Weights of a small mixture-of-experts language model, trained from scratch on English Wikipedia: width 256, vocabulary 8192.
Below are experts of layer 6 (counted from 0) of a mixture-of-experts language model. Rows are named router (the router's row for the expert), gate (a neuron's input weights, with its number), up (a neuron's input weights, with its number) and show model dimensions 0-255. Each number is 200 + 40 x the weight over its row's rms, rounded and kept within 0 to 999.
Before each expert's rows: a language model's description of what the expert responds to. This comes from a sample of Wikipedia text that the model never trained on.

# expert 4
Noun endings, common nouns. Word-final suffixes such as -ention, -ion, -ism, -ed, and common nouns or quantifiers after articles, such as such, part, district.
router,199,207,166,187,220,178,141,347,210,149,235,229,161,286,218,156,133,248,194,201,203,191,222,214,203,187,230,173,266,227,212,162,248,215,149,204,125,173,144,211,228,190,240,200,240,136,165,264,237,174,208,207,175,144,161,224,132,203,258,206,106,173,275,164,252,192,233,284,250,206,215,169,156,178,216,166,233,203,223,156,241,246,265,163,177,185,210,180,226,186,214,205,188,167,233,259,182,193,227,189,202,203,189,172,171,164,250,255,188,168,200,176,207,157,204,246,169,205,214,156,176,182,241,161,274,222,130,272,217,257,212,218,235,225,237,204,206,234,153,176,167,200,193,153,155,207,216,192,231,254,213,203,148,236,257,179,210,191,177,246,162,211,128,246,190,222,145,154,201,195,281,201,209,225,151,180,214,166,136,194,219,182,194,140,258,199,256,190,236,187,270,197,193,252,156,197,215,181,217,222,154,220,104,134,275,267,297,181,172,262,217,178,254,223,252,234,173,247,201,268,147,199,165,164,143,220,199,186,267,133,205,197,203,163,254,122,290,185,165,154,214,241,190,268,211,166,200,258,274,227,171,156,214,161,279,172
gate0,160,45,227,192,156,221,127,210,195,265,215,223,168,213,201,133,167,224,216,213,208,276,140,238,173,127,203,253,232,225,263,167,216,147,180,185,208,205,194,232,176,202,202,231,272,193,250,249,253,173,207,161,198,242,216,210,181,184,119,188,179,236,175,168,210,184,151,269,160,261,202,170,196,190,174,188,181,262,155,190,172,251,187,160,209,191,245,219,204,158,275,188,186,175,229,286,163,222,176,179,260,285,212,234,223,155,220,165,261,251,210,140,213,197,132,175,197,171,228,233,161,291,221,198,205,196,119,240,202,207,224,175,196,221,186,121,175,155,194,159,227,237,191,211,251,184,210,237,213,103,105,193,288,164,224,195,106,173,195,268,176,186,263,210,163,202,220,225,171,200,224,198,255,279,187,191,144,195,166,213,102,208,216,212,202,218,201,219,267,170,235,128,208,153,200,164,220,211,203,175,168,192,174,195,246,191,290,227,205,155,217,175,254,113,154,91,248,203,209,197,221,223,211,210,192,157,184,96,169,216,217,159,211,176,202,216,222,153,168,215,190,230,186,177,198,282,173,240,174,130,226,210,224,169,180,131
up0,216,221,212,177,198,238,252,225,219,240,170,210,198,94,215,181,226,177,266,174,201,175,151,192,200,184,199,182,202,282,215,177,222,187,178,235,210,216,169,171,206,283,213,212,192,142,204,252,262,153,121,154,262,203,138,232,179,301,189,200,192,186,192,198,194,228,254,139,270,160,157,217,121,239,227,218,202,199,142,171,165,189,219,158,221,222,217,155,151,157,241,126,116,220,282,101,182,277,244,210,136,195,150,118,152,239,221,209,248,162,201,208,125,168,190,249,232,263,280,173,163,228,107,211,161,235,164,219,215,199,202,160,221,191,224,236,227,255,226,258,203,163,204,224,195,244,186,213,217,163,202,194,221,172,277,175,244,139,167,194,198,134,203,201,244,140,190,212,243,222,170,160,230,172,156,129,223,210,198,263,194,230,237,194,263,251,216,189,171,174,216,148,201,214,249,211,180,228,173,176,209,140,168,209,240,241,270,195,186,165,263,92,237,99,233,130,211,234,208,190,274,184,153,159,230,190,212,159,214,249,260,129,241,188,131,222,264,214,173,231,186,220,134,147,217,187,153,209,237,214,245,176,202,196,181,228
gate1,212,179,129,132,239,111,188,251,114,172,171,239,279,231,279,128,190,226,170,200,207,250,201,177,235,237,123,183,168,275,217,206,211,177,190,237,206,186,209,195,206,207,259,116,217,251,268,170,226,231,180,231,149,197,234,263,187,202,152,223,185,149,165,147,223,204,195,220,251,255,192,170,187,155,148,214,236,224,168,236,225,239,147,128,212,105,252,238,236,266,221,177,166,246,175,123,315,284,217,163,178,199,221,144,248,292,206,268,183,171,220,197,212,165,216,183,141,176,208,265,163,127,237,185,222,187,236,145,143,203,212,177,225,171,209,199,219,222,262,220,186,208,157,139,184,180,172,192,237,269,172,160,257,254,187,253,192,215,191,224,275,191,216,239,239,173,183,214,144,184,248,151,205,220,156,159,187,199,159,269,164,214,226,166,196,140,198,253,202,151,192,210,191,172,242,209,225,280,219,234,199,256,207,196,197,194,199,193,201,208,199,166,207,162,152,184,155,196,254,193,119,169,171,229,192,243,266,199,179,267,285,145,232,253,243,241,231,209,262,215,219,162,169,168,160,197,156,147,174,235,115,194,151,172,138,182
up1,283,186,263,167,181,131,230,159,134,179,224,195,216,228,141,187,199,93,245,236,184,272,186,219,135,256,187,272,228,158,224,188,298,215,277,137,203,194,156,195,216,155,140,234,161,133,198,166,119,166,211,114,233,166,154,204,222,236,236,132,246,258,242,216,161,270,228,195,246,190,214,208,162,130,156,270,193,161,150,156,145,191,185,166,200,167,272,252,150,191,185,279,209,123,189,224,161,169,188,229,188,127,270,172,241,181,255,224,216,235,190,171,251,251,221,181,248,206,196,159,241,143,244,207,204,240,227,225,175,285,190,243,238,197,192,241,173,254,151,237,166,182,194,202,213,186,259,255,247,197,262,214,202,241,240,226,239,178,228,235,160,188,230,176,142,197,245,245,198,211,246,190,236,157,247,259,196,158,214,178,192,215,194,122,171,151,291,141,171,210,194,205,179,187,201,225,209,183,170,244,205,211,152,269,234,225,211,220,241,204,227,229,178,169,229,198,241,214,253,240,269,157,215,155,189,158,241,208,148,144,173,172,214,145,184,242,261,239,169,275,185,239,249,192,224,269,229,224,235,161,240,221,166,224,229,173
gate2,207,185,259,225,243,196,168,223,230,149,220,196,169,280,242,214,257,195,259,169,200,219,141,131,225,280,236,232,251,185,215,145,229,219,163,252,166,194,184,195,250,216,209,183,119,177,194,163,193,146,219,156,199,188,171,211,219,230,250,249,167,183,251,182,215,236,211,225,251,259,225,202,244,192,256,164,147,103,226,190,249,195,189,215,156,195,191,192,158,250,248,180,245,228,191,152,239,202,227,176,228,217,196,235,260,211,190,245,230,185,213,221,236,104,195,207,136,236,144,201,242,177,233,180,192,233,117,264,214,253,178,206,199,176,234,263,199,130,201,215,156,265,238,182,166,248,180,231,195,200,207,167,276,248,201,152,158,217,237,206,233,212,176,196,239,142,191,189,206,159,166,149,181,205,252,210,222,260,214,116,205,211,225,202,274,177,186,146,207,207,181,220,126,178,189,199,256,220,165,189,107,260,195,205,214,212,149,206,230,206,206,259,161,156,159,182,145,212,248,241,216,178,277,177,228,182,221,256,226,139,369,294,217,216,155,159,221,271,96,154,194,181,195,208,102,168,205,99,232,205,207,135,228,211,185,231
up2,181,270,262,212,160,171,259,133,212,185,220,232,164,220,191,186,278,126,204,281,157,199,207,173,132,199,249,194,175,197,187,264,195,265,178,165,109,224,136,204,247,170,190,95,258,217,272,129,165,154,156,130,230,317,275,116,255,210,254,229,233,223,149,159,176,216,208,141,222,244,199,194,174,188,188,222,146,161,180,148,234,200,159,183,177,220,210,202,167,259,249,268,185,214,215,124,183,196,179,216,200,230,174,238,171,200,198,125,206,172,263,193,222,222,237,252,197,223,172,156,213,159,109,257,199,239,179,214,234,207,132,150,167,179,209,222,150,205,222,254,241,260,137,177,155,253,210,167,221,198,146,152,196,255,255,198,147,191,281,177,192,212,161,196,229,178,161,161,167,199,169,187,200,201,170,149,254,233,150,191,165,214,242,115,166,188,237,153,238,159,182,218,226,209,227,159,242,240,165,176,199,192,239,201,218,183,237,245,224,252,167,198,163,154,218,256,232,208,203,258,205,201,185,247,268,244,155,151,167,191,179,167,247,249,231,173,315,141,199,219,235,167,125,179,151,181,187,149,234,159,176,219,200,188,211,174
gate3,155,164,195,241,206,244,186,219,180,231,200,228,212,215,229,133,93,193,202,279,173,218,277,143,186,187,202,224,247,226,159,165,196,236,262,123,189,189,148,276,245,115,138,149,253,136,258,169,184,208,176,194,229,194,215,213,183,237,180,129,243,174,259,261,200,177,217,177,193,245,228,201,195,126,202,245,227,203,145,169,199,210,137,144,166,168,222,248,213,198,142,200,193,197,219,153,246,205,152,166,205,132,229,120,238,271,181,218,202,179,205,251,182,146,273,161,216,196,289,236,188,197,247,228,193,217,238,164,186,271,183,202,162,75,177,187,251,241,249,211,172,178,144,165,189,215,209,204,225,224,114,200,238,209,232,181,184,98,235,194,188,120,226,247,227,191,175,212,178,210,145,225,247,199,211,163,204,207,171,247,210,180,125,101,199,252,257,243,190,165,238,141,213,195,166,218,182,274,243,243,155,164,153,203,201,213,220,163,187,234,148,166,134,202,211,214,196,159,227,236,193,186,209,259,208,95,129,156,183,233,229,107,224,234,159,174,216,188,216,204,228,280,213,237,244,184,181,244,193,278,238,188,150,204,219,189
up3,189,215,219,210,160,208,194,228,160,177,158,171,231,236,247,236,197,198,162,167,155,193,174,140,249,217,225,224,184,175,177,213,209,274,204,191,206,190,242,170,190,179,215,294,146,183,247,180,161,275,182,105,203,195,183,199,240,227,202,164,216,218,261,198,163,210,188,284,237,232,217,200,215,184,207,162,137,257,241,216,201,205,149,131,197,193,229,171,275,196,228,211,242,143,218,195,274,265,208,257,181,253,254,169,289,194,278,136,217,147,226,197,172,174,262,175,239,224,146,191,186,183,240,144,170,211,243,191,141,189,251,200,147,218,221,183,247,259,196,223,248,271,141,155,242,175,217,198,211,253,116,223,201,243,214,209,175,195,258,202,159,213,160,245,302,149,232,258,196,237,164,206,243,209,179,137,257,213,183,280,165,233,212,224,238,165,195,177,164,181,235,161,292,182,245,175,235,175,184,156,185,177,141,274,153,231,139,183,191,155,208,172,228,221,166,241,222,244,157,163,166,203,130,214,103,225,180,195,225,253,198,161,118,178,242,185,132,114,181,161,199,241,200,114,194,226,183,189,298,237,193,111,219,180,232,277
gate4,158,199,156,162,150,165,236,168,241,153,236,186,165,220,261,253,244,199,231,207,165,275,183,226,140,192,237,219,241,200,193,195,176,178,222,207,169,218,148,186,279,224,210,268,160,227,253,148,240,230,188,185,215,248,214,187,191,216,189,156,222,223,222,200,257,255,241,198,181,227,144,170,243,233,150,170,164,209,171,213,152,248,255,223,164,106,185,241,150,169,228,259,266,226,159,183,185,291,172,226,140,105,215,142,185,159,147,237,114,132,244,180,223,196,211,212,206,164,225,142,210,227,203,246,202,193,215,163,225,224,262,213,176,185,216,251,228,271,245,238,188,115,206,260,250,245,212,220,274,184,209,194,183,181,160,187,330,183,222,250,249,206,196,207,181,122,154,211,270,222,175,229,150,153,115,118,219,186,324,172,172,237,155,156,225,223,196,243,154,174,196,188,188,185,235,232,168,122,246,166,272,226,210,161,194,194,249,222,166,262,199,237,193,192,223,149,149,189,87,189,224,193,209,248,202,208,230,148,179,179,128,180,282,247,166,186,185,186,152,166,181,215,143,249,201,173,158,216,177,174,198,214,218,159,158,189
up4,206,143,204,159,232,275,236,129,175,216,245,243,218,125,260,189,277,198,230,194,187,245,241,179,231,223,197,203,204,272,208,225,232,207,201,252,161,133,226,243,219,200,233,214,215,156,213,206,211,196,279,226,294,186,200,211,217,200,183,195,256,197,169,174,158,173,184,201,292,231,188,291,177,284,170,187,222,103,190,197,170,179,186,231,206,169,205,226,160,186,238,207,173,165,206,277,163,193,211,201,149,226,216,151,207,128,266,248,131,144,224,225,206,155,220,211,183,192,212,196,270,179,203,211,208,175,152,238,183,171,105,179,231,168,210,186,172,232,207,214,242,179,228,191,158,144,313,176,205,203,206,173,200,163,192,166,213,152,216,158,199,191,187,243,127,190,207,177,204,242,280,154,189,223,127,120,206,152,197,195,229,117,228,264,134,134,188,232,203,229,185,256,184,79,171,210,215,231,207,159,145,114,229,176,242,225,207,187,153,143,307,187,220,215,231,268,193,205,275,196,211,189,212,245,223,212,236,185,162,172,185,228,278,142,231,181,126,269,235,164,189,183,226,96,164,194,196,182,178,241,231,160,136,158,183,149
gate5,219,256,182,224,204,211,241,191,178,187,175,185,208,209,285,186,194,201,185,198,225,163,130,233,209,179,238,241,214,163,179,163,167,227,180,266,249,214,206,225,171,150,231,146,165,144,266,190,202,189,248,232,181,225,181,186,227,234,298,231,158,141,241,195,207,220,223,233,252,178,265,182,265,216,178,270,178,202,206,178,192,248,215,191,175,173,232,162,227,182,174,257,213,276,156,171,189,181,172,167,201,239,254,253,162,243,187,191,236,256,164,201,210,180,214,128,213,235,222,217,223,243,185,214,148,273,187,193,195,214,214,257,264,153,144,238,172,222,214,222,152,165,152,220,160,250,158,209,269,226,283,232,215,169,215,243,179,265,222,183,232,240,211,213,170,206,166,260,227,240,240,155,149,186,212,292,181,178,117,202,239,211,164,238,221,249,240,206,237,184,172,231,191,196,144,162,176,250,299,219,281,223,197,302,209,254,310,170,167,140,203,228,277,202,265,160,233,232,218,204,219,189,176,117,156,201,164,265,275,230,182,282,170,269,264,264,227,299,214,233,138,135,208,222,239,182,211,174,153,248,170,113,170,171,234,218
up5,201,237,194,271,110,172,195,142,239,145,176,203,178,139,243,259,216,220,183,166,172,209,222,243,206,159,182,167,185,209,272,189,232,195,185,238,180,220,166,205,228,218,238,177,204,262,136,231,262,161,167,164,181,238,225,165,248,179,217,248,204,221,137,239,203,261,205,112,195,223,156,177,202,262,207,178,202,193,193,254,176,182,172,213,161,229,161,189,197,214,191,134,206,94,196,278,227,258,164,163,196,69,206,186,246,189,206,215,211,156,188,255,248,149,117,244,173,104,122,164,219,193,200,182,236,250,158,115,159,211,203,177,157,229,129,201,230,221,148,224,229,194,168,245,207,206,198,227,182,207,177,218,186,230,189,178,262,207,172,187,244,227,126,231,218,229,214,133,117,216,140,286,263,167,199,229,66,153,265,149,194,207,259,208,241,187,233,259,235,167,194,234,206,161,233,228,265,168,184,229,227,202,220,176,247,251,153,225,173,159,201,250,175,200,167,211,174,194,215,222,201,243,219,238,233,156,254,123,178,198,210,153,211,148,203,157,209,258,134,171,295,240,180,163,211,173,179,171,243,154,189,262,227,161,193,276
gate6,180,134,146,153,157,184,207,192,293,170,196,270,139,181,246,197,171,193,205,203,198,200,202,231,182,244,196,151,245,203,195,208,219,206,109,206,163,124,187,277,270,228,246,137,186,183,249,216,221,239,167,176,216,286,268,166,215,302,183,141,215,119,207,185,280,186,213,165,234,193,196,271,236,137,241,137,258,250,194,207,125,159,180,166,227,179,224,273,197,179,190,181,192,234,221,145,175,115,207,126,218,201,260,246,198,171,186,202,160,176,163,195,165,212,162,220,187,235,154,248,217,139,229,233,228,123,175,91,170,227,200,173,217,285,163,199,256,173,103,180,136,133,154,251,151,205,192,200,266,211,256,166,191,192,208,223,199,201,146,206,225,214,204,147,152,250,169,172,131,188,200,214,161,230,113,139,150,275,263,234,181,244,183,205,147,157,183,186,222,190,146,201,190,147,195,200,146,199,183,218,205,201,194,183,134,148,171,289,177,176,212,147,230,195,196,233,197,203,192,290,194,179,123,214,207,174,218,255,236,145,156,154,227,172,243,176,190,242,190,158,229,146,191,159,195,225,206,207,186,163,248,224,204,200,180,194
up6,208,153,225,226,190,200,285,233,221,171,193,168,208,158,172,181,229,172,181,250,213,167,181,115,253,223,161,151,183,245,202,227,205,160,183,161,227,135,217,245,180,169,251,220,199,210,159,203,278,221,205,208,107,166,248,201,202,136,112,200,110,175,142,256,170,181,181,241,163,192,138,190,183,278,155,166,174,197,168,158,221,110,172,132,225,138,128,200,201,260,200,226,197,186,242,211,223,178,164,225,194,108,218,213,206,162,238,203,177,165,206,218,233,185,265,156,211,229,211,189,221,276,155,167,250,188,254,249,170,153,183,248,240,223,122,285,156,198,185,198,231,224,169,209,227,168,199,137,122,182,216,199,116,249,225,199,134,152,246,220,219,142,194,228,252,227,158,190,181,216,246,175,193,271,111,236,197,150,172,210,272,173,146,139,182,197,211,189,163,173,229,241,179,323,184,210,185,245,195,249,248,192,233,190,204,140,201,135,144,218,236,233,215,195,112,263,242,239,235,155,164,183,163,153,236,116,228,216,182,217,165,162,149,232,194,199,229,215,168,262,197,156,258,190,187,199,144,262,281,214,192,192,206,219,175,220
gate7,207,243,217,161,163,185,173,271,165,251,175,172,206,175,194,220,216,285,197,159,141,133,176,152,190,187,252,192,294,186,133,218,161,188,133,185,240,232,176,241,211,219,257,142,139,146,209,225,190,182,187,198,109,187,246,196,186,224,170,246,191,225,221,192,249,208,221,143,203,180,207,187,209,220,191,198,124,166,212,200,171,222,243,226,257,269,226,216,210,210,163,114,139,254,260,259,192,216,154,139,221,208,189,86,214,266,218,209,302,190,258,261,234,170,188,227,162,261,214,228,161,199,116,143,239,241,194,165,261,230,253,95,232,224,162,209,225,220,206,191,213,189,171,267,179,169,203,204,228,185,147,165,188,223,240,224,193,209,196,218,228,232,158,140,165,211,174,231,142,230,224,148,207,174,266,143,207,188,145,244,163,192,196,181,237,187,193,206,300,209,217,220,197,193,206,125,243,189,260,190,165,193,157,172,198,184,220,184,187,142,214,133,200,123,132,259,242,239,209,223,149,158,172,177,217,102,152,246,249,147,197,259,204,187,240,242,205,255,128,137,164,184,212,199,171,168,253,185,233,268,189,219,266,111,182,226
up7,247,240,217,203,187,200,185,219,215,167,177,273,143,180,247,215,178,181,197,176,227,279,218,158,164,258,243,224,176,166,285,263,249,173,224,194,217,223,269,124,227,223,264,176,238,262,189,182,242,191,223,141,212,216,144,209,258,196,213,176,164,138,199,201,188,259,213,194,149,145,154,209,110,250,239,197,266,244,177,189,204,165,182,234,166,200,202,184,174,110,197,156,143,117,166,207,201,179,160,166,176,113,216,198,209,210,238,271,205,191,162,141,191,200,191,183,268,150,193,174,170,201,134,154,182,106,191,138,206,174,200,223,283,254,141,157,137,229,223,244,133,184,159,157,189,161,202,255,196,169,260,143,161,251,160,267,220,137,238,219,169,275,222,172,244,202,193,193,250,254,198,169,203,235,109,183,199,205,202,206,191,229,167,220,161,162,211,188,212,217,230,227,271,165,248,154,163,207,164,101,291,170,173,220,199,217,205,203,227,188,203,205,202,202,247,131,157,244,207,199,145,276,196,197,156,192,133,219,133,239,191,198,182,278,187,163,227,245,202,222,266,218,197,177,215,175,197,179,127,257,225,193,164,229,321,175
gate8,189,189,207,163,278,224,252,209,215,159,225,145,159,171,205,154,153,183,221,198,241,143,182,159,233,239,182,192,218,172,155,206,106,202,262,216,226,152,189,175,177,183,168,228,242,221,251,219,242,156,170,196,200,229,172,232,261,184,226,169,158,183,186,164,176,218,140,172,165,240,162,217,208,208,221,199,183,217,275,173,241,237,252,256,198,138,195,197,248,172,179,207,127,131,248,173,257,222,178,191,170,135,321,181,181,246,182,311,186,224,258,223,221,178,238,272,179,181,164,220,219,191,156,159,207,254,203,142,234,191,259,185,154,259,267,206,221,232,237,207,269,165,201,161,253,234,188,228,216,242,119,216,217,153,193,106,155,163,232,216,243,230,247,225,204,222,159,200,183,186,193,98,144,209,206,166,203,139,245,219,186,198,260,239,169,231,189,203,238,203,177,170,182,69,273,282,196,173,242,209,170,199,172,214,226,136,212,236,205,169,196,213,142,159,129,186,145,254,218,191,312,228,204,198,185,216,126,225,226,242,186,173,224,219,192,233,159,178,131,171,205,143,216,192,165,125,196,277,150,276,240,162,239,153,164,247
up8,237,193,216,182,227,257,162,199,231,188,231,149,201,235,167,202,186,162,184,172,227,260,207,246,178,191,198,268,184,282,215,259,198,200,204,99,179,188,255,188,231,172,115,204,122,188,182,194,180,184,228,205,239,206,168,146,164,191,190,257,200,183,229,199,238,175,239,171,156,247,228,233,179,177,224,90,204,186,201,156,220,206,181,151,190,228,199,204,193,211,222,156,231,292,153,174,204,196,144,219,227,231,191,227,222,258,185,111,116,200,172,169,235,200,213,152,221,86,246,200,260,200,163,188,252,165,196,239,187,233,126,197,213,184,211,268,201,234,216,191,134,266,199,184,220,218,209,180,170,212,162,102,237,255,251,145,253,127,132,205,197,172,146,186,244,274,135,174,233,226,174,297,219,167,121,258,215,220,198,222,175,239,188,195,256,227,168,213,74,160,158,197,228,142,205,150,264,207,181,224,116,228,227,192,157,254,296,174,175,218,267,207,186,221,203,212,172,207,179,195,177,241,156,160,283,235,277,202,158,197,177,282,178,232,204,227,150,172,238,208,198,196,168,200,173,170,253,176,151,179,272,216,143,241,204,151
gate9,135,195,195,229,116,149,88,202,247,178,222,177,225,260,221,274,238,201,160,220,213,176,155,164,135,259,168,201,182,173,202,202,169,165,160,293,225,181,215,170,157,168,199,192,192,202,219,246,207,136,223,170,112,146,179,173,214,180,218,212,131,236,251,191,220,176,276,149,230,173,175,218,166,273,148,210,181,235,211,181,166,293,204,208,206,238,246,236,217,248,210,203,108,160,215,167,117,203,199,200,197,160,177,218,128,255,161,158,202,141,191,150,264,220,284,197,224,191,171,219,206,208,233,149,199,152,198,220,191,196,257,266,212,231,187,176,183,202,198,280,207,227,218,132,134,224,279,239,225,188,282,127,244,219,289,146,232,191,310,201,195,245,240,199,166,240,165,232,148,198,143,267,194,192,143,204,211,193,254,137,187,263,214,147,266,185,165,224,190,216,272,209,213,192,216,219,217,227,133,193,230,154,207,257,182,160,192,155,188,126,222,236,148,164,212,206,203,206,248,135,172,134,181,148,249,171,243,194,196,129,254,175,257,194,174,193,183,173,189,221,245,148,213,158,176,203,223,257,174,199,184,128,202,150,177,213
up9,226,244,212,166,289,252,237,208,213,205,157,211,159,221,218,183,173,218,227,189,172,192,177,262,183,203,200,247,131,233,247,175,173,242,222,167,194,256,182,147,248,222,201,144,221,225,235,163,249,201,131,208,170,204,94,247,275,221,179,268,208,220,303,151,93,165,284,184,210,190,196,185,202,182,227,127,186,277,186,281,273,203,172,225,178,144,256,208,183,194,245,138,209,158,209,202,231,136,235,192,231,195,203,158,197,214,186,224,249,158,245,274,212,179,149,168,136,139,240,141,193,198,176,205,214,213,284,212,141,202,189,280,214,237,182,242,217,248,187,186,186,203,123,185,147,153,203,265,208,136,214,235,149,195,168,234,159,209,201,146,193,180,219,187,222,169,153,166,202,183,187,187,174,203,244,222,170,191,199,199,230,165,224,195,151,249,132,210,147,218,155,222,229,186,139,181,163,223,152,227,172,294,163,212,184,194,203,195,188,237,265,237,263,253,229,195,272,264,217,229,175,179,227,231,210,279,142,232,146,177,158,233,130,139,228,148,268,156,118,188,138,164,229,189,226,221,215,143,277,156,257,224,167,169,152,156
gate10,201,144,226,240,208,176,120,275,212,227,234,243,133,221,240,159,95,258,184,199,209,226,246,216,182,244,166,224,228,187,196,159,249,257,207,267,167,173,122,220,164,161,173,177,280,198,273,214,175,188,145,223,166,180,144,211,182,170,238,223,218,197,209,182,225,144,262,215,209,186,205,174,201,185,168,239,204,201,200,221,131,118,190,227,241,234,239,200,111,263,166,219,224,255,209,226,176,185,166,222,210,273,178,195,162,242,203,146,194,211,227,148,214,213,212,270,189,194,214,268,193,209,233,236,177,163,158,221,122,215,118,178,219,194,247,265,253,209,264,152,143,177,208,159,171,204,183,210,138,189,183,149,206,215,203,261,200,243,270,269,175,176,225,295,244,196,281,183,151,187,231,315,133,237,213,190,207,218,133,163,263,212,212,245,191,163,255,130,230,191,97,140,252,168,156,208,295,236,245,211,219,134,255,258,228,218,193,178,184,174,193,181,187,192,220,193,196,175,119,216,191,233,226,241,212,144,120,141,177,213,170,218,259,213,245,185,155,206,157,168,164,197,182,156,149,222,196,217,210,200,161,122,174,194,247,196
up10,186,242,151,280,124,232,121,210,277,256,227,245,210,144,179,208,192,186,201,248,217,198,265,183,232,239,196,179,184,199,186,266,255,189,224,266,242,131,199,159,203,191,210,186,240,170,221,205,124,222,148,165,188,237,197,280,160,194,211,195,233,187,166,232,230,139,32,201,222,221,166,206,174,220,240,217,181,189,213,197,156,202,239,278,202,289,174,134,146,167,165,215,153,169,121,199,205,123,188,202,249,198,203,118,222,208,203,149,133,224,190,168,248,251,234,205,148,208,138,184,219,199,184,244,155,213,270,306,214,178,166,207,170,214,214,204,172,196,211,189,200,277,199,222,218,201,278,207,207,134,236,186,222,187,120,173,177,219,252,237,257,198,198,205,262,151,265,223,117,235,275,183,243,203,215,180,236,221,220,245,250,211,201,220,177,228,136,199,175,167,134,153,181,155,218,199,243,190,165,157,162,209,175,157,128,196,172,139,151,169,263,208,148,96,194,212,181,206,166,210,210,167,130,263,182,190,180,173,194,171,155,179,136,164,177,252,146,236,240,197,194,232,149,215,156,218,247,172,134,193,187,171,178,235,196,190
gate11,224,193,182,255,282,203,214,167,150,182,179,225,117,204,173,199,211,208,252,239,161,205,223,236,160,184,259,265,162,209,272,216,203,220,145,145,223,205,213,278,253,178,236,174,271,229,156,202,241,151,215,243,229,174,202,265,120,210,165,212,206,205,229,173,257,151,169,247,147,188,188,214,266,177,134,197,227,283,247,241,261,204,239,231,243,184,213,259,199,183,218,193,274,210,268,203,201,140,140,199,214,143,174,188,193,294,194,160,148,252,163,206,234,179,224,255,213,172,249,180,179,269,210,187,224,184,168,293,182,227,219,212,143,263,182,270,164,286,193,193,214,65,266,165,221,217,171,270,185,238,136,185,155,189,239,179,204,155,225,191,195,228,247,199,219,291,182,224,93,214,233,258,196,209,226,178,243,195,162,267,280,221,175,187,235,178,244,217,177,181,163,213,251,199,136,167,186,179,203,215,230,142,187,191,203,211,206,229,150,208,204,161,180,217,175,149,258,185,218,198,176,278,227,213,265,223,165,232,158,221,251,169,181,144,206,276,197,149,155,189,262,179,138,260,184,210,241,170,213,163,187,188,201,123,243,158
up11,258,281,196,218,219,138,216,146,215,224,298,197,200,174,140,273,233,256,201,193,214,216,269,236,174,208,195,197,138,192,221,174,169,209,259,233,159,262,189,155,218,152,244,199,197,146,232,237,185,187,204,162,148,260,233,223,219,182,176,270,123,157,150,163,278,223,224,238,205,242,277,183,147,214,147,190,176,122,231,213,223,220,160,224,198,202,148,191,144,173,263,179,247,182,224,186,239,186,266,214,251,94,258,255,267,195,197,174,181,219,229,253,194,169,178,148,257,195,189,207,220,247,191,169,192,265,210,171,120,182,230,245,254,227,150,247,249,219,213,231,184,189,230,172,223,203,262,231,182,175,229,189,246,190,236,158,167,196,207,242,170,241,217,248,225,161,187,206,156,251,221,213,274,204,241,172,197,229,168,100,213,163,248,138,212,221,222,274,213,177,156,266,249,195,227,224,175,165,250,185,154,127,119,276,210,137,143,274,211,143,168,239,213,270,196,208,225,184,109,203,250,176,210,216,194,226,209,64,145,238,200,193,164,228,235,196,180,244,206,243,137,196,207,184,234,221,186,177,230,179,194,199,179,120,183,185
gate12,193,312,208,153,236,154,113,272,199,251,183,196,157,193,205,125,241,184,238,234,149,195,216,206,166,202,297,213,190,191,148,202,193,226,213,213,257,237,217,178,166,208,195,167,170,278,145,228,176,217,177,146,172,207,136,228,204,212,215,186,151,214,200,221,215,265,194,185,182,242,188,171,162,162,234,202,215,214,279,130,154,176,175,120,228,227,236,187,223,229,241,159,162,179,218,218,265,185,149,201,121,137,152,277,245,229,227,212,163,210,256,227,241,204,200,132,203,175,243,178,229,186,234,141,280,227,254,202,208,200,194,186,184,191,202,203,181,210,230,207,190,225,119,203,214,251,159,260,163,170,151,206,253,180,210,150,138,192,245,210,221,236,232,246,219,191,168,197,228,239,237,182,169,290,208,238,136,263,161,216,212,227,173,176,129,251,169,179,230,182,265,150,261,230,176,248,180,220,178,242,128,248,229,203,197,245,157,144,262,127,217,173,238,253,160,289,239,203,169,188,197,249,129,250,115,181,146,138,213,165,178,199,198,193,141,100,227,159,207,135,204,186,185,216,173,172,204,299,288,246,138,235,217,207,232,191
up12,240,276,198,209,193,243,200,212,228,189,248,118,109,193,154,115,175,228,223,261,192,193,225,157,193,151,145,220,184,187,163,201,110,198,192,187,194,213,289,211,222,226,261,172,221,298,173,229,176,243,239,243,184,219,168,138,180,250,208,220,152,192,178,225,231,201,222,238,220,239,198,218,199,180,208,215,177,233,286,144,262,91,221,151,162,199,209,239,202,195,285,184,112,178,165,223,226,183,180,161,161,221,165,215,292,242,166,149,233,200,232,191,242,137,167,163,181,181,246,235,238,171,209,242,164,286,188,203,217,209,175,216,146,248,256,188,249,193,246,260,220,143,225,191,189,231,205,200,184,211,191,231,133,240,185,97,276,183,158,218,212,138,207,215,187,199,128,270,192,178,216,195,218,129,177,184,269,272,131,253,164,222,146,161,220,290,272,191,260,175,208,206,170,137,137,250,204,171,274,209,159,214,167,192,172,277,138,228,232,192,199,159,247,168,201,216,198,172,189,200,111,227,168,216,157,158,250,235,184,184,161,227,213,232,207,172,214,234,183,252,267,234,171,196,214,117,196,189,184,176,233,177,223,247,153,193